config = dict(
    num_hidden_layers=10,
    hidden_size=192,
    n_experts=64,
    experts_per_token=2,
    d_expert=64,
    d_shared_expert=64,
    hidden_act='geglu',
    moe_layers=[1, 2, 3, 4, 5, 6, 7, 8, 9],
    n_empty_slots=16,
    router_score='sigmoid',
    normalize_top_k=True,
    routed_scale=1.5,
    balance_loss=0.00752,
    balance_bias=False,
    router_bias=True,
    init_std_router=0.0206,
    lr_router=0.00122,
    vocab_size=32768,
    norm='rmsnorm',
    norm_eps=1e-06,
    tie_word_embeddings='early',
    optimizer='soap_variant',
    learning_rate=0.00402,
    beta1=0.95,
    beta2=0.98,
    batch_tokens=65536,
    max_seq_len=2048,
    train_tokens=294200000,
    max_steps=4490,
    dataset='wikipedia_en',
)
Below are experts of layer 2 (counted from 0) of a mixture-of-experts language model. Rows are named router (the router's row for the expert), gate (a neuron's input weights, with its number), up (a neuron's input weights, with its number), down (a neuron's output weights, with its number) and show model dimensions 0-191. Each number is 500 + 50 x the weight over its row's rms, rounded and kept within 0 to 999. Numbers have three digits each.
After each expert's rows: a language model's description of what the expert responds to. This comes from a sample of Wikipedia text that the model never trained on.

# expert 1
router:563499544453420484497471524504501533525497538454583501509521485590599520621525454468471456486475417581464522413444539510529558561539496513619473422501518498513421441505489499502464503419512471514449530493556508486509458476440462634478402558513519421504477617499529474431518555405538488573420542447481520470569493559495491494596570564508461496488413446494516422588493420528498460476533530555550430528491447417531466453518420438497533475489583567512449635464511537498445510469462593545507551434473484488566514554455538578543497435517451480531461508466518613514599505389491514483
gate0:448437516480523514570527445592536510515452501453470539501435567484501469506515544413510525485481440440567517432459503526461547505547489499571483546488516477508503491507547464397499376455458476473453476602512413589503553449463468626425509443437544494507483510499460497468461466407529420560490520445501583498545475466540514488484482572489420457467449398537561454600459562487550486530534482552613492533547524314545516512587491492564468483489497562509454568493553510537449477500464542541473551397521517413504448592442544486446457580481483474592555540546592436614535482502518476431
up0:382549481547496468556528442564480500535419509528469513524493533529490534464473470402473480366525392494448454464416490496533500468518459566591579504503400478562510471457554515526525441412527480481498580577491533441632495522478420587484541550458578487463429519454496475427514621457583407502491483461520487530538492486454385405496594539560439426561491404531511496588506575550524514457561512524598469475438475452576541529466439456541525477501538490486476561499487455412437462490533503520491500397539524420588471534498504446512466494552517511453420490527559525521593552482527499505
down0:484515544535489448438501529430553508433518462505433540561532551467478346470604598574611523532510552535447478513458491447483472471454503471515496466456487436474505500519505525517492572559578442475554519436508507448414532456588527465547435408488463519630524497591529556586562502569499532458494527465436500458512581540494488533481528405491461582537584595481416473508484475539487530548534420521582496511461515550516604454491529571454413465473623564452496530571502456483505504499589496505395525503577490459523575491497500520447563393479485554478521499549406488460450456520550416556
gate1:553435485476528607558475489586540579530546479407614517503482494591536554568416454539478547521544441543492510482528487520558517496506464488548498447561498480507505489492592523488520459495522441508394579503525446517587484523553429509440471457474396454547482558590559465596523395474435509521568513506528440496523427485448413480397568544474493449518437459592521529506466460550447499438465491529576464518475374418563578496470438394479523533512526610487487536430465474483463513508513517435564501429516505509453495589554583529409476413488420518475570482445481563490433509446508566465
up1:459431531439526448546484549446570608460550394521410602616562454541524584510461442392536470534542512497502431475511513590509550593483460527579555422496461578467461526565494467514475549511513396582499421520513505420584437541522443469471490465487537530558506493479508491528488529443526534567457506576552460504508602472437432518442476507550448498518499478503535442532411448470460560433474552483478416557511491502458597571522475554517462496477507596485420500491493457537446504431549540565448445553517554556559430530563512481505448458582523428509408590546527583498469501582498476569
down1:483465508516492477434513548500565492447478484544441576470421474476503505488506539496480521499436442482639503535551516487471522482449502587534591456574468622426445494474536492564416531538476437539494534470447501525445496512507532482491515528616443458478571466507544457598368432481448558554485512528547494507562493497599518539462410535587530566399364405454483517561473583589551453416496513429502495479525484428429497411555529557588525501501470519483479500556381479500495424484489540484523561497438442507442534547523495459593488480468496457455373551436437492495482489498567447540
Description: Abbreviations in tables. Capital-letter codes and abbreviations, mostly inside pipe tables or lists, such as USA, FC, RAF, MF, NCAA, plus country codes like FRA.

# expert 43
router:503501521528510489498445488503513476489495521570462463538402465466548586514481518445534447531512471413418513520462466607512448568556477527525597492479583614507595555575582543504420535519512535500464521492496495504528591505548515472494414597481485527491429511532468479553459554447421458466424506516468479459585484469471459475464585488384532429526565429531564496542440411519504546433485451549455422537540448505428486564544475521498545457469426508542535504486586451478524559522418528482509613434482479544542539390589429506474506578555403492587476471521517396588549532399432540522
gate0:436581530434616446508448504458573433445541415478495447540523544500562412500486455483542534588501535578411607578564511509440523594516569530528445462551498384566517402479524515409411520533550541497519477504478444496540532377511484512470488513536472474423556439484445540506537437495535534462493448517520546481504450548447500456524473523419460565514563528530558581583461439450559529464414445498571467498450472534569481530567453481607484538514528423424477447485416538547511502515557532618524471380499484481517534549604533508529552554522511519431558461503476510431492477528496576523
up0:504397522515462553450607638504447522547551516482599618442510471525503561522450452518409510531507448553460432468544571481547536482469521490535491495446550484481496465478434488569632554413529475469592514489515448548452479506470444430609522509438521518502569421528579538485541490605490456474551461445474498488388480542495521494552480533527505508445510446549466469427470583464501460563530527531447537478483541472452497484468494551374545565472537559470534615447535531531456476510473482512464454566581586531472473550412489467571432454393502491499449481434434505544475394545527409504
down0:452445482522534431553416521459428536498484521532543479564581462518542484506547533435461480567475413538427598491532501616457436538605493508539450488522428485465504476436548344420546445482528510469477570526466462531511421545513567515470495512510445463465469502464528565478432445530601476530532495440459580466496418490468542501453532475446527492539526469536510470464504547526504434415352466434579493475513425620547511416553477455559421506506545513466488421506430549441505540494399569511494440417473476482521529544493529493501524591413487489543556569584485591419511552439456554524
gate1:466482420516489519572511522440506453462625533426570464575485512528516530496427579515523578518484549480463486495468435531525499546450435504381475519503446563584396487486484478532446513561603465520424461564469599463448509456528536547383519597534408559394468498558498488512487492451425425459438491475488457475547445527527490536514487476562557466462538502525476527506387503561477571462436549505571451496466583584533534544513508333559509427542433444506488562446544418549533576559525537479532535540496508531500474575513476470457425442533519473476411610488536451507496537528442547487
up1:509576545422504498483416522487454430594608493559432532532508420516554495546555494492434497460501509525546419442431559438555515379454445496473549462496447557526548536483520534570424422436595469514591503486561453440482487458545523542560478468493436499524492488505470576547578531602525497522540571404521503534508513587555485510528519529471484571551441514527460521455433437591612522445529480496534487491426511576496590479522496554461485587483546545564461476436426516547494507610460488554484557482528517499472481518483572531598522448528433460539517421556371458543636488525468462520
down1:478468497408484335543506504510525561502507513516500552546544396527529519513459469470409515485490542544532466475511518504617589509512525478482483468561499472454520417432470539503473459457525407553516567495499515544468475447665455487505508466463516549526591466511472454427458459517492465481522534460529503506422593477563462467491395479395518522546494378553554485548616508557608500541475499488561517491475519494572436433545509527480499463468541521452446546469451618494513524516439501451539440472485523523576502628460566494485479531492518474492364443420543507445609508511501442379
Description: Single digits in numbers. Digits 2 to 5, especially 3 and 4, inside years, counts and table cells, as in 1894, 245 people, 18.2.

# expert 30
router:527420550527498423422520511483603470475481563504480477610506448496483471507507348371531523568481491523524490358564545458463508495620393568522496493494559538497544504508478488486488478490507483416418562396516419565449529497479451451493507513485514517527458501514539551527455494408549514464437477526510534504517460495490516579550574507461539567467457475410534543400478539532544539544527481450605635505494456557511482467464474592532535509487556535499575453537490642553381491492497498461435486456477468457563473456432446504472531564599529471473431453495470538585550469457460499528
gate0:474435577495442551511528615457523511465480444469522530522521571526546502543532515475541524556540535501533468503461600507566534578504423496531518522450496484572494441571458530435493418483547615514472511488446501537502563475547452565565427472441497527498516516469429533582475457354459578468445559533526472527478490448532524564470427509463511500524435475559412502402458397520534606428511570505450533422529582474541512529574535400541545452574549469482462581440532546533536609474521542462454447537548594436492401563424488471498461572516581453536453457455579526462531540462458577514
up0:503520506353496567482569477455526612512491584567519570514518506532473540452414575461510452467508525525441491524473454515504448545444528456527496463455575425543388505514566471501547484505469594548501457620451417385430533531397575521524548493504477440556426394471498495542588472541540491588553510440551475477411496427573489543492508509467438452529577441627455491462511509496473425527521517515507441480499468502492525487576531520432605538554507543459465509436471474582490578486499497556608615516444524498493523530502517566495522591493462433464551518527492492466545510592551464560
down0:449510579481410551434501529485415513481530470501521433473487457474511498528510412515548481480505372479483478401509472451485526586599454534467506566444537643462453530491500543510573445494504537466467405429466457429479532505504448481513571515482487541533501458533433480447522579483541570590468538563556585515527451542470467482536551486437372492410508490498530462520551523494547452536463546502499481497551457542461371530466564521423502427635453490508505531595445488572395450495542512433485431433511535497435418479475456512580523570428491514519529517565403486564546544396532448456
gate1:526510498601432547535595527516459509437544523489506474562489491508437581504531493503423540485529613598499489555496583452506512432459451424489501563516534520454493493458553508454550483370599423378427509465520477500570462464531478516533489528562505532476551548472623443511535535614581536586534515502506508534548561470470461525380469519525546541463499480503567529471461461605407531552556582558496548478531500491504592524479387486581489586389487563476508464524441482500441496443430499441523490469445501543479454526487462481463428472584456492502361495515467516476466451425441470460
up1:518521547458508460453551614503496489530496490456451502587453520560623516442528498524525413473523493572545513552462516501535543522569468428551434502545624510579426456449476407455431554583594458490515495495531577484586486522503433536512504432492558473472376460484479546540580519509572538444497553470491550461583445479455476599586576522468493521445511432509537487537524463580548538491559553535437491467537553523465481503549564486510523544539604548385577595491496462587569462455454507481472547423537532496477586471478586495456556461458526494581517465572512538515464511552439408575
down1:514484490541503446433570546489474521465473521461529536542623500453460536394488519539428566449500512529483433416574499445523429543527517430503549506456444508565418468384575407575454509467488450529480461462565463513522504454574400498484497495556535492525535541476452518481467606399524448526407526489542457595548542476521445510444526423522482497553416475434552491600486454461486552557415440444528542530509500500410540595443508427431465471439561518488517409497458444479462518436446510532588468471488508598501550379489504457462434533478511487491499510536503397544436606422474477565
Description: Parentheses and math openers. Opening parentheses, commas, which/where, and LaTeX pieces like _{, ^{, \ that begin asides, ages, seeds, subscripts or formulas.

# expert 63
router:420541411502533626591427493450513456445489555457500521425565568474545528481465488439549460575474539553462535457408449509504489543445505473485537542557521546562526499419516433470506525483480534438576559510507475500566490479541442517487537522509597518558446451454499541540518580447583543476464617400576489589452555484420470505450511536501476536422572444526501493509550502597555496476512524458443501483511550512486610502574483479469492499495448442532454582568457548444502426572424504621562445553521506474406375438525507434431519446476419505576483541554429476577559513547472499494
gate0:418503451506567535604560511448576559592537509505410444510494492604483505447462446407483436491457431464442514532408535503548457468429491472549429540527371511476507484451436461456589468576496577514489546553539516530511487469554491488481464525511590442511488492471563512449595591495565473524469513418630460566521490586545577540495503493474527554425608419562482444467500584423514496587454441482619467506516471512516556520510476538555464457558584567401544470514524502507498507540552513474540521487549480510497452530505469561575525547477445508488403504494550471392568435544450492468
up0:533426520481488462475464607535477483440521497428509537448535471557521537441433543553478611578490545500422529473489544569443475466484522526478574467537509611491506564535543476448478572415583371553503452532365515534510548512465499552541520504454446523491575466499471493458425522519448532449505479457349481523441410448510495490468596450467533515523449511516437510573523534447474442470566560484478533426590573487450515466483340437487532538468506524539377467506406442554496499470509563593526502505570532540457508570439529496515451458471498537398472537437468533530435542512491445434
down0:413471552538585449527561411476559520525484507563475452582488511491521441482466514444497576410510474515359516501443486494539476423477460461580451493359537497480357522477541579429455503546567489544552539496524457486602486481567463472483517474497472440567514496496528531549559482539529449380524506461520475572564518545571527405547548461501509550522501560484506610523487458582577488481480548533477507575487478501484339533453502527547508450409481512469571524431491547544475465524454426447388505437483581511521450473607537567540416560484482490549471500483475529511515576522455434523
gate1:497548570488487450393491466554470588531496410533424407539490474488553579524515499487528545496488430489580516472513552418514494481500468544501479489558375451455450556515422547482504526498455431592404474472493503435496383578603518490533391492585454492483533417526516482556440507617529534600575404549469476455548427566480518490486430438481475426524504507485551511547468518484465492576592482550543548554452479465435399511440512463501470599517576594531513451468540560474517466347541514482503604518520493562468503478473521484499556493552565485454502501484504519507512555512483491607
up1:544469486440458509545418518575486507513517486464469535422457538564460511560482416515411504445560541539431511580513548587520439516585471537512492551401523572434399511529490458569451491470455594511482513604538569514564583455453530524401441449504492548540619515477526399540485447493523393437468514570491496466456592451455540507528578447589543522510466526473366537471454467493495452505466457447486483510602511480548459519525514473457530494426518486460563454472396444548530582523462553440527393522404495553527454542482523565478456483482443525570499593469483431465471432556498537486
down1:461458463509536540524505485461574448443532533472459519514461510556456380493520466494464450495549440571424574569463588635518429501478580529551470461570490512543503431347463509540567493516490490479434449625514560491499497548534458394447542569466481500432455482390414513564454456482498428580512516445544458463515500494455550504577464460627506554465556543557489460543494621506547447536516492472494588575533458452551477421602461562544458490474506466459544541521452424448448504519457521492469425515482516454546486552518482443461448456398482486555525529426500459438518545569501541445
Description: The article the. The definite article the or The, usually after prepositions like of, in or to, e.g. of the ban, at the time.

# expert 19
router:507525463548457425523438492506475589506471465464515563523551421585518466504534465427561480475467527405517539466483541426586560551473498523469582458419537493530537462482503468562456453593506557494469438490513456437465479561542547526387519532390568520437533547525469525493389526506573501477497476562546505465507431491597466467453450487484453562509407517507500477428525502464531499431525553402441436424392604522546563529446485494603505421503477510459488651531468482420488436505511446491389524355554506487442465505436456459534466510514496480508520521473531430599533513437474486423
gate1:480478439499454530522572508485402455408467452503459441436501510455563501513443468493593588497458494505511529549459558508556450585532506531515459512446565549577430503489449417485440521544504512644535546422487450473549498533526541535482508563495371510494363537524480602483515541447552396474482510483426463556538436506546624417515489404373459530552431439567557471471514512507540515479539469481502514483441547456538456568417537453467518452488472434443482489463521568461583453488435530454472509453593445492394487537458452476549521519545539480545546487456502517446555397458524556436
up1:462441487498507524506506533478521507404533497497524471487485532546528525441519506562482585455423453521621548577566459481498515521523546517638495556496599454495492508462444518581586424492543503547634565515499499478532544559545587498475489604438447502455508537428422481530443503452511526521416565516428575525546496475581626557495498510441449537591512410567463485488512502556506505418512490457524437497483541539494506510424451485536412481440488503465510561521465502531509340515504527467454465458541441457445496502428484435623497557503462555525592387452521501448495479408524562425
down1:493437547508534519482428477498484507516464481416490393488544544521570480479512459498420484524508605429585522573413513463513510340463475527654488515502557451496547456468563494518488382596459463497444523459414490394505508445554484540472514427458363392490489539452516540465429521413521444528419532549539516546481496560467388492434479544495446493506518460418529475524462511527557459453547489513483511431548527490594519499481480455502408559547528534578477508520521513522578438493469465492454570438451388475477511545508511461553560536520387513514445532413521512467470495496507610488
gate2:596553463592518455483430503449594467493481533561527447452475536472541506545483499507455488497552482500435534520494498433458541563529540419592597510425465409445453470521486573433504437554495416466415477583487522478410459561516547519529546567495523584491620580496492510554492486572432441462470463527506566496593449559522544541441497525542489471493491464551532506484408479479476471442480521431455483454473493455582574464472467502481518578383454414511515556493537476434517498593594441580528533530497582566586489492512528580503453571564504456439519478498599451517579466354478516493
up2:446379523461513440557532373555529508459539531524445573524462486494560579550482572513471436542507485503470479533566405463566544490408476533518521443487589429443502435490478469491489589550477523585477462514472476517510539556471518522496490427435434508493490456502572478499568563447572508508565474444525471482457487409480603428586486459409569517477548484525481480514440521487550488535580601490570428499488460493514485567542460618481474470525557477450482563452477539476430402500503464506561566560423457481592537504445485450478540364528491468563517470388593550564487512521434582430
down2:509549478536623473389402451446462526544436501603530464585502498524466356497534551537470513457496551460568458525464467473450560451508518568453502456492464581486455535498487521575425537527545453552570490496548497460487427519433492535483547359519588465529524532579540575538525554476436619458499443506537533484570590502573509518514477457533556566467486468476430594543460535445553493540489451467561508525511476455460454570472560537582518503491423507482445454437440409531481487537582586482476523439329506426473523475518512606475472515515548511478543469434555488456492530516451487472
Description: Biography institution nouns. Nouns for institutions and life stages in biographies, after the or his, such as University, School, College, House, son, age.

# expert 11
router:400396447581503481494415435503522590496552468465525519529549469562524596443499605471559502544526486438498452377527512556450600541417566561450456426489489545538586498488448524503374549446543507468500540573516557451485522518451501589483456458527453539501373470518555496452570498448443565478526493620547493528430488527373422420507502417460446415577505520463525526513449491570509556446549525547447525458459463537532541483576562447444482497454540518518455563526504493534496441588465470487437496500481464510503437530547471538491457463454419549483546492454458574510474546558437574489
gate1:586485520508508409495527490488500468607550455533533579444519436487424473497518434507420523564484594522466548469440528447463479456499487531503495532489434525538548572417497516495462471532473460468560485630452508437532526446562441542427496537489458421475464458518563514531408521532426581529518499536581474448529520453506551420488551444507486427452480552432494520555359591498574488574535463538415502494516580534494449464504480402501518543511443487475493457404574418470493577565457527501553599436475493554618481560533431487424511433569502383515481530419475479518607480504566536486
up1:483494587556446522441476549524555529484570435496505401550490568564408498580500503380490521528442575450477558487500588498585509421488386492512435521508437454539435526468458449513539487440458488507551557567446554477615608523481516574497533551523467432560505421536578547485497556481554501504555519487494571418470511431477535372407566495505471420480485493606605458553484565467507496571511481514523466421513509548465469433469420437421465559559502489439503460416553502458460541534513534465518484542544611452550534469565499499517540462449455485443522530402489428479541506439489481548
down1:411485492474480514562499501518476527464436461554468356531561518422569524427514441447479540457495517516407509460547550439484582418524484530536492566469454532514474446482484553503612448531521450530462502577468514463578509474552621521479567505499489476503517594471540475613528515406543487492545455472551524561539431436419468550514503491507539505485556499512505526557441458530496509479409494607570423475585431514557375515453485415493517464446512553547490529577497402609426483551423427493447460507550510476446435490502410433472443436545504512464440464498528429433450429453413510549
gate2:464398610369499497560455538526524478485594451502448514543499428430495510445438596566545539465450543593563517506469474600469556582429417566580382471517486522504435545586461385452510467435521496413461557576465484480511523489422535564540493553501486471555399557517457523608457436494468526424434496475505523578507515508459524492540491562508490467536519497494597406529440571493543518494517585461445531528483397486493515465516432519447558435486571538507458511566553431511545520543509582458550419523507550536536514498480540537472546518531422478489500434520445540515447469531590491541
up2:517546562508517464433530585557470481461410491412558498537477487517522455525476530509474506464486450484470571517498536508469452418464588430505581485437513441520549526516573566547525460534486509557505413432513558529461462476550429476493483434522432481476518429572517465481559569537560444545491522526468501473500491493486443396505392524520546469524495543466418507477504546517521556533445504449503402521489643582375550525581521526519399540534479436521622393483471515523523570552438494435501408497528485443425500444463495481558469434619496537541496551450596384485561449519423443411
down2:547411374546533488495493575503586554526521473557496498581450465526493571531484489507476613507582535416512480403530424403495413569433510440461434479411440469440521542432526616588519451442555564449537505517436460551546469446505407508505518462428402414532473582502543489486434486546475549517517493495524557459467535442414429485532467526478475422509487509517530504478548476555463570446396533507510559523507472482478549442464426513500464472558583520560521510416517461470439502442441506457459380529447398456474572480485442487439407498498401497490469546457433524466507489520485553474
Description: Sports and music nouns. Competition and release nouns in sports and music articles, such as season, team, Cup, title, album, game, often after the or first.

# expert 20
router:492522539491497493407376545488525444569451557506466572583468361523554517411526497543478450559505547515544502453579462472411637564458521521540473508526486529418611539487569434429539464481509607451503587468532452551483471492474558490487496528553537492524436513510564491381463440507477544509450446592503518454588445476490446413512497497548503509557377531552502531528509351564471555469537446463509551438542525545481500451446525519548548526511504473559539542488521546493532444593449550423442522434509448502542538521501414465496511464437546485516469386531492411476468475466451441524
gate1:474418445573462468489413488574413382438468587542506499487423452507440471520502427512502453530542533460455480566554426528417516552479570520502548545531536486546567571439516474526445578524515516483590585466584493546463481525574489482518461522559437552546680463492535515503534498459457472575547500447382488483574518430541496501529499412459536402543539484507480594501442434474466512483482396446517485473485573511485481494451416474422524465478534474572599483509386595473499490531559498505439515549487576528501488512480448447432531525425502521450534482545438550385505482569469468466
up1:470429455595400507493396488535460421495541554513499473458482503562430465438525530505488471404474508544477563552499439503401530490570495501523554448445497490429519520436517519483469513557496608517538615518515565508580474547587581407490525563522408500494530458480565469452630489452505511558592514522511561537533571479529411427450522422508457463513476509527505543481472488503529494483412469451554493471377490503457404521438355523467531448505490508569554473559417522468472469451553517502505530606505496519567469527505441394421490456541540530445572403479531448469469456495492549406
down1:622501488443480512451563455570554470553487464469468443561434529519496504507489552511523462566506492424415583553475506498481538505601482492483488466454494513547469519563512556489475533539525482476373460583502433550534497492516612508582485520491498480514468512484467541515442448490411436421482449469434594557502488453472562460410530505433498452431471448475634481461448522512450629424418507507489457466462466496567591633595574457517569559509462519521490529429526479504567467479447468535462521436494473572528433519508422542479485547524540416456557518455476466459553492660471415451
gate2:451547450553505502452504417607517509543600560446464540488515488489439548431477515559517514489455503484525530582527503381551463625501576550509499482511487473528477519535456511475494506477584507465509489469397488571476489411527506533482562552585444411480556462495562396463494501488387507583470517490538515604452536471450452394510515485448449522493502482455448521418581458518459488528482618588526548512500560491493557520515503529535406612493510517530418486470495361627483486560518455470559542574455550448441501494489509439443540561478477415468466412587517575481553483512579525505
up2:546603531453521430527392500615492476548638444480538489469511574458433573406531546636507535522494460590464517418537533489524532512488492458507420518494471506582447545569563502433518503431520519432569556426430574549494468456474433622455465478544413473544549503560468433498537513510536481528462547469526606576514507530461394457494488567433481505479574493499508496509582571582549442490497520575548432536514534528438558421528512516551447585451533508489498501498499413561416514444548517479483451478484480513408526537522483403533579557480490530513468457540457547539500470511472406496
down2:493491500516501527532467459553505452514548431436433542448569509484450520524587445468526511522395520486507503501579541488496407476484531535527518500466541520517379512531454570557540556440513503435539662487543555451467530520518489468546462501482569479544515522485434445545511446514542535607534556518572441500432520470524470498510553489428563666478565452575542410485510494532510509451520550514600496571530505504529442485530469519522490446534546543526452496413579464521481566561507416521518511561555620530529414464553459417579563509447420477581558505394580561492457421586586472530
Description: Category and place nouns. Generic nouns after "the" or "a" naming a kind of place, taxon or group: locality, family, station, area, town, name.

# expert 22
router:490531495552505455432462481585460473499574508459520441524576447471514441482483450471574426432617456494418511513461435506548511506444501461474499509493462534496494455511484499548531575493536462513534469557554391468526599530517519429535529496498432543490477501438409546583531527428574585430521576456557523511539465512468453496540517458499499542523644528450560449612480503504473455384556479545457529527482397486482483564517506474409405529508494411482558469531562566430461553518504453422433610451437578458472433466520570481493550522485549454609473454494431477557626532520561502423
gate0:536452485461463573638492437489489498469441507535502564455533505489443458546452517566500604467501522560472498477492459566511579534439490486543603557433447525537476446499575423532431425512576491581501408562534458471415456493497427519544493387476477532501538470518480490559431454474574510511472622507578480480426580505504469515430573532506527560476534459545468464508507446439433507427504470516451472560553511475449430510509414442529548461407454499513493452508513482501404552470444544506445452425487534444542457559532615543525496455457535466477457495385565461602509533403599485395
up0:529518534537559442417545577523386425447471519550492481512468573535476468514484484477411416452506438448567541452492538483516481434563545451522535488587540489441574497549496524529474496565368586535569502489416576563589481470457570431441502591491528498443438465516501483508590515455509506474548392458487559561647499528583595487573572527492444523455444543533447525446472525478460472537437497533484564547499492528450513524457551586481497441487497492505575465564430606546557457474480474401558508528498516560498546456450464458442503647493487495485540538560494514464550470527399481486
down0:468602453479569574511578463516509497494495453470502549476449563554510527503624497488473557578486534433587425513536505554473466547483495462547522623601478430490493546529480531484469514390639525521437615494535502568594460477515488561477540518521547511537450526522594488565510477541416563531534477521421499497619519459508556422423588526531519454499427480493500490503556463493465456458466522535519477513432519599512498523416559463592490552520498467507500365468483492418510418529572515425473438393551503446563580397467513443542526561527476544478467448572514509438541512489486509530
gate1:436395486444477458536407479520476532484484473504485429510534501496471526485562500593502490478469547504505462487407390350513505470484539517489592522538503572493559483498423512506522501489499463485506529617501527491520527532527474492455484479545491432604384526536491420522571506592461493501540552525557504516518554574474462504506467470541416465587547519545486507469452556582571467437419533516376493524512483509463440391508441546468519558502475594548443462506561440506517510584519516562364518585493461530458519472561474506393579510502435540514539558486546506546469450596612619427
up1:512547474416512492503501508506514500495520544424524576508402571444584478521513489527414469544438494536555510496570499609515428459484460485470432453531466525494606545466516450510455510474578520495422501459615529564495483460461463557485505508525559456357488465530407466500579551524485421521491501396399518395549540489493505547619502481523451515541472462479493548467558441460558600501497502411505544450516549554476549612509473498468530470423544537532444470485438541456460476430404487521586538467560484453505582502410478501561524512475560509396430439494354498457465556471500541576
down1:537533505538504448439493528500477512480434568489455578600488559508476459471587589395413534544554566523589401478501463582442494493509541449423432500478486473490494480499459476579409592487537501499527492545489419508512497473408421448494424489449489394453500465496427572464513445564513508576497533445468457513544564576525427567550477469545533440578529503470476484511529500555513514493465642559550519444385519548575539577485498519525533486463490478423391518436471502555555497607449467409508610519525478451483418574467460514480538570527518599493549555426498527532490461520536458546
Description: Capitalized name starters. The or the and capitalized adjectives opening proper names of places, awards or bodies, such as New Jersey, United Kingdom, Grand Alliance, National.

# expert 9
router:507552499474496564413411477555501510517482471479555510438567425444581475488596526409485451542436565594546538491453446476449511513482531564572591522415455578512514558496491488509429550486544442541480488494510391533472507496472468470553479542403464570458546576449531464413490457363454492518552430492506580568525560462437566520611422443498503504410446509504588532364556488514474505543533512495391515572501508514453505506523467504458584541526485532470580597463439472503583485522560500416514478529446465433461552438554487518501559557452560497481478611557468436514465488479552484506
gate0:424460442545487492462531514508535581495517485404492485411560545581522517439546483498496514484458431471492476570540535420481467463503452565392492514449507423550505425576519574455586529533512499452413483496452512566468496523527459504456514611500474572462434591535503506558519491540444481605544539555527568550490510577577468420540431473500445501461564512486452520592617451448461427495435506526543490386445503481591507447578468460579461567485466520489460561569537494493548434551588406517505537427594535439507460570501522473550482539572458458479459441454511424580476547567494473411
up0:474508535499523607527443479568553412596461520631533570518436496397516489454536504528503536527494517501407471477482582592469364513519589462506594467488541517571404546403523546512454559493570516495507456443430483478504427519566528554500438507541415534497566510555563536432431461470465571504495452548470530443543478419505487516488501538502504490511502478484487443445465510510579515449532440511454565640565469518462398446452436525453574507457533397519549510421546486528469494519454568436431505551443433550595458452547453497497547469536521452488514530572493570428507495426428450500
down0:503533465522483518525545522485536551546352490506465430494578527508338552550489510516462504464542444485391569436457577519417522495469431475551543497647478460508503460469438542468481451500557522502446504536611512562513538459465532574567552494501495542469509521539488475527431566486524545533499390495528509567396500474508468456484536506465531456498417476472589470503536507439525477557584476519491504458401570505503522478523489486545383509573448540546489505536542443515531547432375568566472519508457477440476337483522457478462487498465500524590545411572516552414546570484417530524
gate1:511510576547466497501477522595507558522502514486369549478489536472542466466446516504530591545536447452442371494451406481558509569492536503466581447503494554587429539550516473628508494395504475495531606516447511521506457514472503408540460520476541531513501464460410457532576619528512493475446496508495470573450526458474440538540501549509612474464590545551466574485549460472514469471421489463488512529456552445587574485551439512497484550509517451485441435454547386448444530503524550450542515510581487532462421487472419389555509535510469440479429517412420567521469509454364494547
up1:554475537455391360522539454563588523488550489493456572478570550406502469500511413403472481585414485498504408509454410474475440449457486412565538560536470558512564449552505484472565496430551496435528474444592494592403420485552511526455505516502513483511548521507546451505449460451491507584486552404508465558521501482453453505444432533462580504464538416443507529500532464448541485494467458407489512535495517361448491520461448539463452585577496529507487616533433517511478449557454470543518408436517503454443496526462507502556467648536487471441468544456536557459551450518496490551
down1:592461437515487432507525525542574544487606476535455490548503457410535583430563433455450472516466539467550520493523435526478418521477454549526576456539508466456473454524482474476501473490497520484471410510534521517488463432479529565504417446457589508507523518475498426429590405529361562590452485530459447473566411434519525478527442569506568567532510451464502474552549450559511544447476514632510494470505438508544476478446473529574476445462452518432518548526516534561509424564474457535524524490445577503385556482500464606527523561512468559550481577533399495601532442504363577447
Description: Quote and naming openers. Opening quotation marks and naming words such as as, called, described, named, said, introducing titles, songs or terms in lists and prose.

# expert 3
router:550569545445480494530432512420480512563474580518521479485484517512513457468541377450464412617538524493519527456492539499366417489562410513504485485475509503477593526477588479515470492552497493483556448395500430488474561515488528520459498556490508430575408492535508477481408448404554560509431447574479549456514445536420566517578500563475481502472463430513522527553535492488528510443512441512518459529460494524456319413496491561475483528469509444514572428584597591508567524490424551430419589464476461441493569448503523576497492477505612529497470428520516466534585517429478480524
gate0:437469482533521511572447613557474548494433498620456514505475490605481542538523459483519501451514497491494463584461556558406491567475553468461491520505503422520481524496493550547582503518595562522586527411561526527488493492543530394482583563470511446474550485573453502478577528456482469540562456416506519481514516443459513533501499532445538492535557500553403433405535576596502512498472472440551538498467485500596400476466530580582535577542471467446432500481491471479443555635476478443525451404557557562406499367475517527416472504522434489552458453501524594490455430488460566446
up0:563513497426439557497473479500526453543468516524474514507461532522459521412480477505449497536439520455534516530485442441501483587486415575563447463526434447469479514554468485501443575439403478387503556469534457536563369570546431569451513500474466528524407419533480387528604456589576551551494513509412490522459509534544481480483548445504415556484554540453513489570446535485562470494398469507458431398475488399428562557479417485503437621442552547549457442526536513538483391439532519494490635478481491490556431479463486549445461489468546451460473554528563543470503448518424528512
down0:446415512519423491456485551569526411523553565465518467541537443503506529441443491442550449515529509536537552508538392480422490483557538488494559575562593479435499472517510498488546513444388465507517516475493460521512452483536529548507537553588477487434588602395529582497514565522455467495496494511473544512492565513485423535558440515485498459540529486539468483426516570425475469469515431544440495552530498527449487531573534562503497642495436506450499346546427489516490434471431572628485421386430581517583423564552485471494499478445543484484423505445439536587549481435589493520
gate1:475429451476539552472483518493503456546491518543502486545527494475590541404441473598534578551567617584480479495425523594415590533464442566523527540411561553452489512559503423448537593460529561503470508491520409519502520417528488674429524502565603445557450523515485477491464573515466440424497461541540388460520503547485438504547484469464494524564538428474453415510461496546523534477539478501534480518492487471411588429591468479522472482551554586520557544508554570484504437428506574498609521476510531604512515425493439554495504570483531480486471533425480489500585434509494514475
up1:514572509465456460490433575528524461505539592619460465439499462573480424510513529489453521455516481493495466445572452505530503454507519498456378600473480491495558490395531544424509525487481433565541440539607443468506491507422394526465518502394584538471579466516543495419493452437492455500517525562515615569478537465459430515559458538479463543600471485448506536511429511470525445458564514433455488434505531477528507484461496435529394530445477519434540455594470523497442518555550526533442472398526448457484534438474636560542487436549464468528523567529477479460600602606506556486
down1:501464601487434464537446577464405564556572570517551453458551479463553515491554568470537501439460527437483577510474454546569532490550384547466488405507523541485435577572516463558443519428381463449614445545460467533453544545524461467447523489475458553547495528559437527518468472507508491435567553469518542552498557547407485533490445511493555585461500441495568489486419493448482555506471459493552523447468462466490495532548588435405520550493449469448470546479460401474471468557445475416541423622431455475474552479482444468558500591560512481482500527401439432512509601525468588448
Description: Digits in dates. Digits inside years, dates and track durations, plus month names after day numbers, e.g. 20'2'1, 23 August, 4:1'9'.